{"n_experts": 12, "normalize_top_k": false, "routed_scale": 1.0, "balance_loss": 0.00204, "init_std_router": 0.0209, "vocab_size": 32768, "positions": "rope", "rope_theta": 10000.0, "attn_scale": 0.0884, "init_std_o": 0.00645, "init_out_by_depth": true, "learning_rate": 0.00418, "beta1": 0.95, "beta2": 0.95, "doc_mask": true}
Below are experts of layer 3 (counted from 0) of a mixture-of-experts language model. Rows are named router (the router's row for the expert), gate (a neuron's input weights, with its number), up (a neuron's input weights, with its number) and show model dimensions 0-255. Each number is 128 + 24 x the weight over its row's rms, rounded and kept within 0 to 255. Numbers have three digits each.
After each expert's rows: a language model's description of what the expert responds to. This comes from a sample of Wikipedia text that the model never trained on.

# expert 2
router:108097093160156113163163177106110144145151110130152096108148086171123107107144131143146123109126135091123142129083150164158156128139129114186109145129113072086128108115153143134108127110149113159100129144122150153097097107130102111139104178135172131114137098139139112123112130180142138138114161133123173137118135133104093165081150140112154125093127120155116110142105121180120143156155140058076113140161117122085124141119138082128107143168139123113157146126124133153152117114113160113114135153089116125135167173179159153108088114126120138120162103119105117097163107130108155137132153114157119123132119079136140128148113165137083084107086094130109126120127132118115137120101134154111129163185143142149135133113140118108115142141122196157144122127121153156096116134166111
gate1:088136095104123124157151125121122133107137101141110179123113156140135100148145102147155139121179128091138142111074169070137138123139131124105073114120146125123118127093107092099115091089101131136120116142104144127129113105096131157148122127149140131113129117160157108125101164166159111113148191076097130133135114116128173170122115116106162120124106134155128148159094125150112156153152192144135134114150154106070162136144155131147089092170098111075107186154090150129150138134174140115102135128122160108120111169126144132109087114147159130133134100137123163171125128153113144100100129110123100131149149093142129107133118081185105136120111105169142150118130113141120149116101150154111151149113156135093152126133117089125132164124139107104173167117113153094133151133142123
up1:149159155113155094131133145173129069124130140094104061135160132127102162123123128114134119146088155141137099108105162157102101088134151073117114120149166094136082146137140145173135155192151147127114160124143121140153122120115170165117157126096119112095145134110129153138102055116111103122095111142126147179107090118110111141133161151136130140122120147126137089125153155119117102126132133150131065122133121117166109137148110128121099157130130159143158147095120122143129144143138165129108143148101083145101108133105089080118087128123075158106071155123122123142161172150089115153114144142114100138134150136131124114127146155127131158130143115132134088119129135111192100137096127121157091141140110146118086159097143121106092110152116146113130106079130117160150109113134125
Word pieces and accented letters inside non-English names in sports tables and draw lists, such as Guimarães, Alves, Băsescu, Hijiri.

# expert 3
router:091106158084132154143135152133136122156127107145156123101107132134155109086139124131123152142112142125147154067149074122140130145105143119125125076155119134105161111089109089082143143129106196167122159106125136131140125090100153136136147142140159159113121121131153126139122138118135132170110165118137121125096126171113188090104128113088118061143136159103092145110141094140124131126098136124143149088124137122085144168120123122140143112149125121089135092135108155128144154075085149125149150112102124139132140144140119073119126132176151111115111112150098102164109140131118115111147102127163108146197164111114111107124157086137156161113106136163121192119145112147158131149104076117129145123112119123095110116116126134091156113127124100192120135124133098115116088127108095
gate2:137140151145152139158144154104156151117122071141158123168113125140154144151141154132131111107088073122129149125089131080139113114097169137135089093100158102183070120130122078111101134080148136171140141120119122105146094139072115122126143122124134154133128151180121145149120109118121096152175150122178135150102141152154153100113158119167097120140131130154119146131118149124117147109134127147077116123159167197136130114127173122086134109098141119095143110114127142138120108113150162147134115147136111144119126129119152129105153135123133192135129133125131142138144139152120130155153108155110103128144156128099133125119143096142098125128133163158139064121125159166094115148126096119117143158151127142153188153081155102112089124107110115161129159165144109171118094112131077
up2:156088108117135140128102153134127125079134147111108147126103142178126137106169169140170126102121133154121098135122099104103121130069090132091113112167118152121143113144109138137147125132124102147152139159187070123157112120126173114100088149086141139170109090147120132126104084094132116121142090159115115121133115141105145146166150121127116137149146148122137143118117183116145132124124124093080116124120149080145136148093167145135110140104117138110116110147132158118150128069094138133136131143135123130115107130153118069090119157125116108143127141099125132105132167078102135138142125117105034141124154091095154138132111082105080118144143124132121112121137155079124127156120150133159137146148140140112129120147075126099076140157122110174092157149120125159131138166102107
Prepositions after nouns, verbs or participles, such as "area of", "east of", "chosen to", "born in", "played between".

# expert 7
router:111136146222147121148130125093120132104163132135120133122159091165112153121124137172129110144104106143146113127119135176139157108126153120149077101065106108142086105169173100123138104086195115126143123146142144132104080141142115162160144117138152140117125117121157120132120123161118119089096157137126182126153159127105131155106133109150134121124147123170146077111117134163120157139137119090078146119153111161065161104144131142123132154109162137081122136109140119136167107099105130115160118112076136141164150106157135134139097113133108143142148106107129127112145116106108155140103162090143148147159127130135128119133114148135122117147099117117104074149129132122149099095107109162118103123149156119138147135096175168112163126131118172168146121147115146164133128129183139
gate1:143138155145109116129093136131174148072127138132164141135111125128136117087118167107163105155191103128071166154121108152155125124125079136162106066109121116119154118148194143102148136122128093138085131121094132160093167107097138149130126119113139142143144149144117105097107135161145096125112108131134167137139119113127090108108145125139070142113136144124088143134121092135070167134104122097112134104126095163092151137123135121143122147121116127163174118089123103130109070129115131143133085166112148125124149137125187114102142167067117149121125143068109157132095148139114104144128101092132126155144132114157141125125112114083166116152100110090107156080146149130141169141096133132129129126126102146144126128137134141120083138147134138169154128126103122131095142106114151
up1:170117118109102143109109135152147143124114177133159129118098140163117099126128131157123124116136119100155136148146115128111130078101107107078123133111169100124136109167109132126146128127130109147126122175119119117105130117096155111136168149103089114099117123169120130105149148142114148121150142126074187123108108099069125111111127138132113138112120134118122159134099086145121134177108169124110136118158126114163134111128158128124138108150098099148117149111122131128137093148123094111161088122157111128096127141118180132127147139117149108173085128081143107111122097115142099115126058181087086123081097079161129152125136079204118138099134090120137092108120171112155129101111181120113163088129111148121090130106135084130115115112126170124166128121113118124154107143151113
Verbs and nouns in athlete biographies and season reports, such as played, scoring, shooting, passing, announced and season.

# expert 8
router:091123157097129139153145117100160112143127089145145118113191098129147155140098065111132153169100142074097098107129142098121138152126126109130118166131141133082128093130117131134148098097107150128111115107113138130131191108142152134134141156143136137128126110097155125085148162118111135100150112136162094097148158168144133137117121112119141112097140163112118133112084119092074122115077119149116128169122109161158134121138152129130112128095167108133119081120161136137098163144122114142144109127132146156125166137150103138114133128093161132133092130116096136119146093127153123105158119171115095157120119133119118161132119154131122085132129143107163155133133127126136135156138150126096078106160124104091136201126180087076158146132101091102128187158113084116084117108127138
gate3:143114147117123112149139158134089101087129160170147147111147148112148137122146100136134128169108077125134164154139134131084132110138122103137114126153160105138171084133122129121180146055119126123151105155095108146107145104115131147133147143146142139102168111121112171094129145125137126149116146160148116171085136091133096148091164107134117143190160100100152151135052121153156126159130140124136146114157105088113108171126134104132141139110139158112128130157103154093113114133123105125177146103123108092152132131129142109110110144106135142150155122119134120160146070183132162071137090107094128131150133068132132131148096125112111156150123155127120135095136124149142104105177160155108151119100103148106153165100119132098130104129134105145099084109135099110120150093116147
up3:093138102137175175122124115122140157171098147131096074156119119131099123108117129120140127127126172136103165092143064138154156149074128165093135124132119140140151142130129106150104115188112129102108150126144114119111083127107157124127097128112100115151118152127119144139114138165133122103149181107111122087133102151104178105124114168131138117110125127132147110142142153122113118126104076107117134139145137164156142072107127134157082126153109116108153137156106055134161126137140142156119121173086114181135137132147152133158126120149115127109123080143134106133122156099107158153110175136122150125131164169160102127108110111151129131120167084113111136160126143078121156122130086127147138119126100089112107106090127148126133171129117135136163127158158200135121119168148117
One- or two-digit numbers in dates, scores, standings tables and measures, such as "18 March", "30-year", "27 matches".

# expert 0
router:109104091097138137125111188130109126151141112120097123132113088124141097107126100147127154122149133097098121181134120156165169158114168129170122109130105134092134108145102121160136141109125143161168128098101119137097125124126085117165152096136112181088148091089142134118125157117117123094149087101127137096131162139119122101112120142109110175119116165112143133148134139123126114141127125158123111106109058119166167111134121146122160119128159128150171072135087080124104119094147116134094158138116129131147157153138135082153140119127108135118129132151103144107137153117128134106151147143188109106115092093116122070116148134127128116123123194132112146158153104130119142145164175143095154141119104128130154179137144180135143120141096149124122149132154110133092141191168098
gate0:150125163108125116168115132120168133106141106147133097108155116119137124096127123115095146125172093130145129147146160147158117145116133128158162154118119106145127113100104178170134079155133091124078134131124135123180116151111085102200134105128123175095140145101124122124095110152132077178116100100127143139172172153172127167163104123115126149133106136112135092141137141147161107118130085134107191116109139102151120158161138145132165145123176121110161168137121132119150109153106178110130123078100135116156125136137168129117138153156129119179121106153135098089140146116123125148121117148131109161116112128117113146110103131119123107115144098118131133102148106126172106135185116146118138128138120114107158138139115118097166090120143145157181095102119089105176140143161161
up0:138105167153164122102123131102160142098129163106143096126155132101131083120180093125097139126133173152168120113134138113181152123112157131116145155086155143118110130089149117138153140114124148098101108177126144103133113163100126160114141139140141117094128142113141117139130122167105150164158107118101162157148108104116122084151117085167124132123145077133151122163105158148151127120126100096144118141094129142158154159163131126094139100152089108131107104104166155120115119153109125144094125096138123133112124135107158167123151160192133167130098137178109164071145114129131145077153118174170117091073087149133131111137138110110176147122124127137103162134135144120135088129110168124134169136093167108101084144138121118138122096152129135110131107150116141117138112142124094
Function words, mostly "as" after starred or played, plus "the", "is", colons and list dashes, often in film and album credits.

# expert 5
router:138124146099155096100137152078107122083141094132120120124107104126114111119179092148118115174123142115170141130163108143130140170093118111117129095125152165111100081129120122132047140127138116141109141136123131154082150118170127126081155146113110128161090121070111139123137131120111142129120075143148120156093144126130091155130115112142109141112125102111180129110086084120111145110134198132127133109074125177097122145130128112157142141110158120091127110152118106142102156092098168141174122104150143145123087115119126133154132127129112176114096108126130116132130148141132109094112178135170105122143077109108137133123131096154138134157069136152138113126114124167116086137139116106122162116161101131089154161129131148149151081144097151102142111130130081137127144135130118
gate2:122166125147115119152160130123087104138111126178098109165090105150156109092100092110115121156147127120099161160076089152131145110152133100134106133103119140119103109126118153102127126132120134156162170097094139110123113118140165172094158154165156138128141142117128126107111093093120134111166116123167152109151101150137131125147128147133156124098138183096101155137152091097191105087115159121140134118129142087072099158147132189112125141142132092169166131119144125119172130063129168189134119135090138130126107136105103114154125110114075142123120104104174140113116121110110121123122117152117093109148127115132097113103121105102116124133135144157097132118140166142160134132116131151129156099163093141103176118120114136128150100077131132174089128139120133135118120138153089
up2:146124116132131067106187101132109159134146131117114127096101166127164101123125097134132106139156148119111133104135127127144151130148140110155114144176162107131163136084141132150131108119123116140114097072146157132075107123122161111107143148116143110154117119100127101180104141123083086119122135134166119113145113149128131139113165123145132131093058144162091096152135104118121100130165149131101101124138148082124152154154096114140126144166133115118142140124108117145111101145108124136098128144122082157153132112108156121107134140122118119128116137181155154121155133131079165143138155124167134106174170143138148122120115057096113152134115187171142156120149169109145140109126149143134150134135126096145087133110133074139111111107188131117121107128158165117181074133164136
Sentence-final periods before paragraph breaks, table row endings, line breaks and == heading markers in wiki layout.

# expert 11
router:147120192128131151127147152123144177108075119119145102147131127128166085111104114129108146136141132170141175130143137112087135111109132083127108113089181153100144105116097131157110073132128139107123136143121138139135173143118096103118163131174125106133113151109129140135132130112094117138125134137133100140152132143094127120137136099130164145138156113085098109122134108082095123114096146140119091128038122133135139157119142149137183092120154113128139092123090101122104151125118136128113139155163119157143108110135106140109141172074146150145105158176123116159141101126159123110106125135149059063119134102136130123111128127146094075131148146094140112151113104116152121112173155131110095125170106131093131183162141134087127156100131138134119137104170100141122149144118147
gate1:151122136088134150108078066102123169164118112131144118113132101109098160152110111141186150144159093108129111211148063122138132122100131160133125160144110149114131124144087100128113150103151101108127108146126120113120139099140152171139126136143080130111125112120132144141172140175112156163183118148132163092123139110147133082101137175162116127148124125140154139099142112154115146112135130151143132109156080161118131106139185159155155115103126118150102143149114086123138116106154099141128120117094146147175122159143139120169099090111135139166180101143121141155141117096129104146134116113137128124106168126126068109188115147121095153115118122134132133159146137162083100112094168129120122147108149154126113182126108160136138125122134132136110119135136125119155144116147103
up1:159167097150125164125110152129120130132162118131101142135118170110149169152119103136101092111103108176136166132137118095147139084118108139119126129114106092124114111190112101106146097121122122100081104087135127137107097141101119163146119135137153160131154102116134107119129101143091146132120124151054136115118163129178150112149086131114171148127125096138163131108145125109119141151098132078104130132135099181140135130133167102134160126160105112122117105100101071115120168140111093160092119128180088170176142092137139193116116107121159115131135126150121127118123130114154133146103141145141126124111107083099110100103137096154140114173161099146147113105120082147122149130157104150133094150105118099100119149127112097158096116124164107121126112097104151164130135106119169
Head nouns and adjectives of institutional or historical noun phrases, right after "the", such as Society, Regiment, Committee, Battle, first.

# expert 1
router:146137118144138122110138136137146152130135104130165083107093164119140116125175153096096112124149074153127118076135108153121127143113131112161114114140109160148132107112127145128139087104133116107131134083119102150136139122151125115166143159115139107121122112073106138160123174108137139098157143152132122123124134183105153050158113111120152112117140124155139100108158108105108158182092121110165134096114158115110117118116150145124150117114144139102114117154153173129119151122132113137156120110100128088188128159153072147122137162219132111151083130118119116132115140132131099108190113121137111122168152127105113141099135151165162106092133168155118100096105132185152107164123143105114128137140127110161119137119149107147162101157134065128155139141129107130124103124114158
gate1:175136118128141081109113110127088119097168136142133094118135136125105125112119134181106149151124148139110129116086118153133149132121149092120153105167118130098124084149131135128111093134136123114188134150125106099141119123134116152154092108120155090093162097104128131166120173131136160097107151122123104137135163130165157092100121084120163070133140152142166123172151119093077127116102111089126132082152115112077102140104135139101147153120151121088081133104127125138079157132133144146149141094156127144130128163167151153103121118137118086146091127113086151110140111125093115143098128097133095136137125090160123129141133170174130121143096120134101051104143143129140143173124115117100130141147113126142103106111123138104139102154166118159099112163106136126119150156114189
up1:134102150121126129114138112103173137209124103092120114134116083101100134148147155105174096136133096134151138140089093166124135109139158133159104134149125108115107151135133138165156147096148115156115110091174159100126168129118160148087189158119121137131096119121094156092138124135158092157167104113101137115143128120070135129137169107150105089154145130104078108095109139141129128188125134120113111157088126137139167115137144148088117121189115162124122116111087180127126138136140133161129130135127150120113129100096104130127140135167108154110084120114110133112136129113142152124129137142138124131141149123146142118132124147105108132139168123112140183151113119127116134115107164095151104177112151111107102139116125127113133129164094190121155145166093099165085105104150091
First names and the first piece of proper nouns, such as William, John, Mc, initials N and J, or Anne and Newry.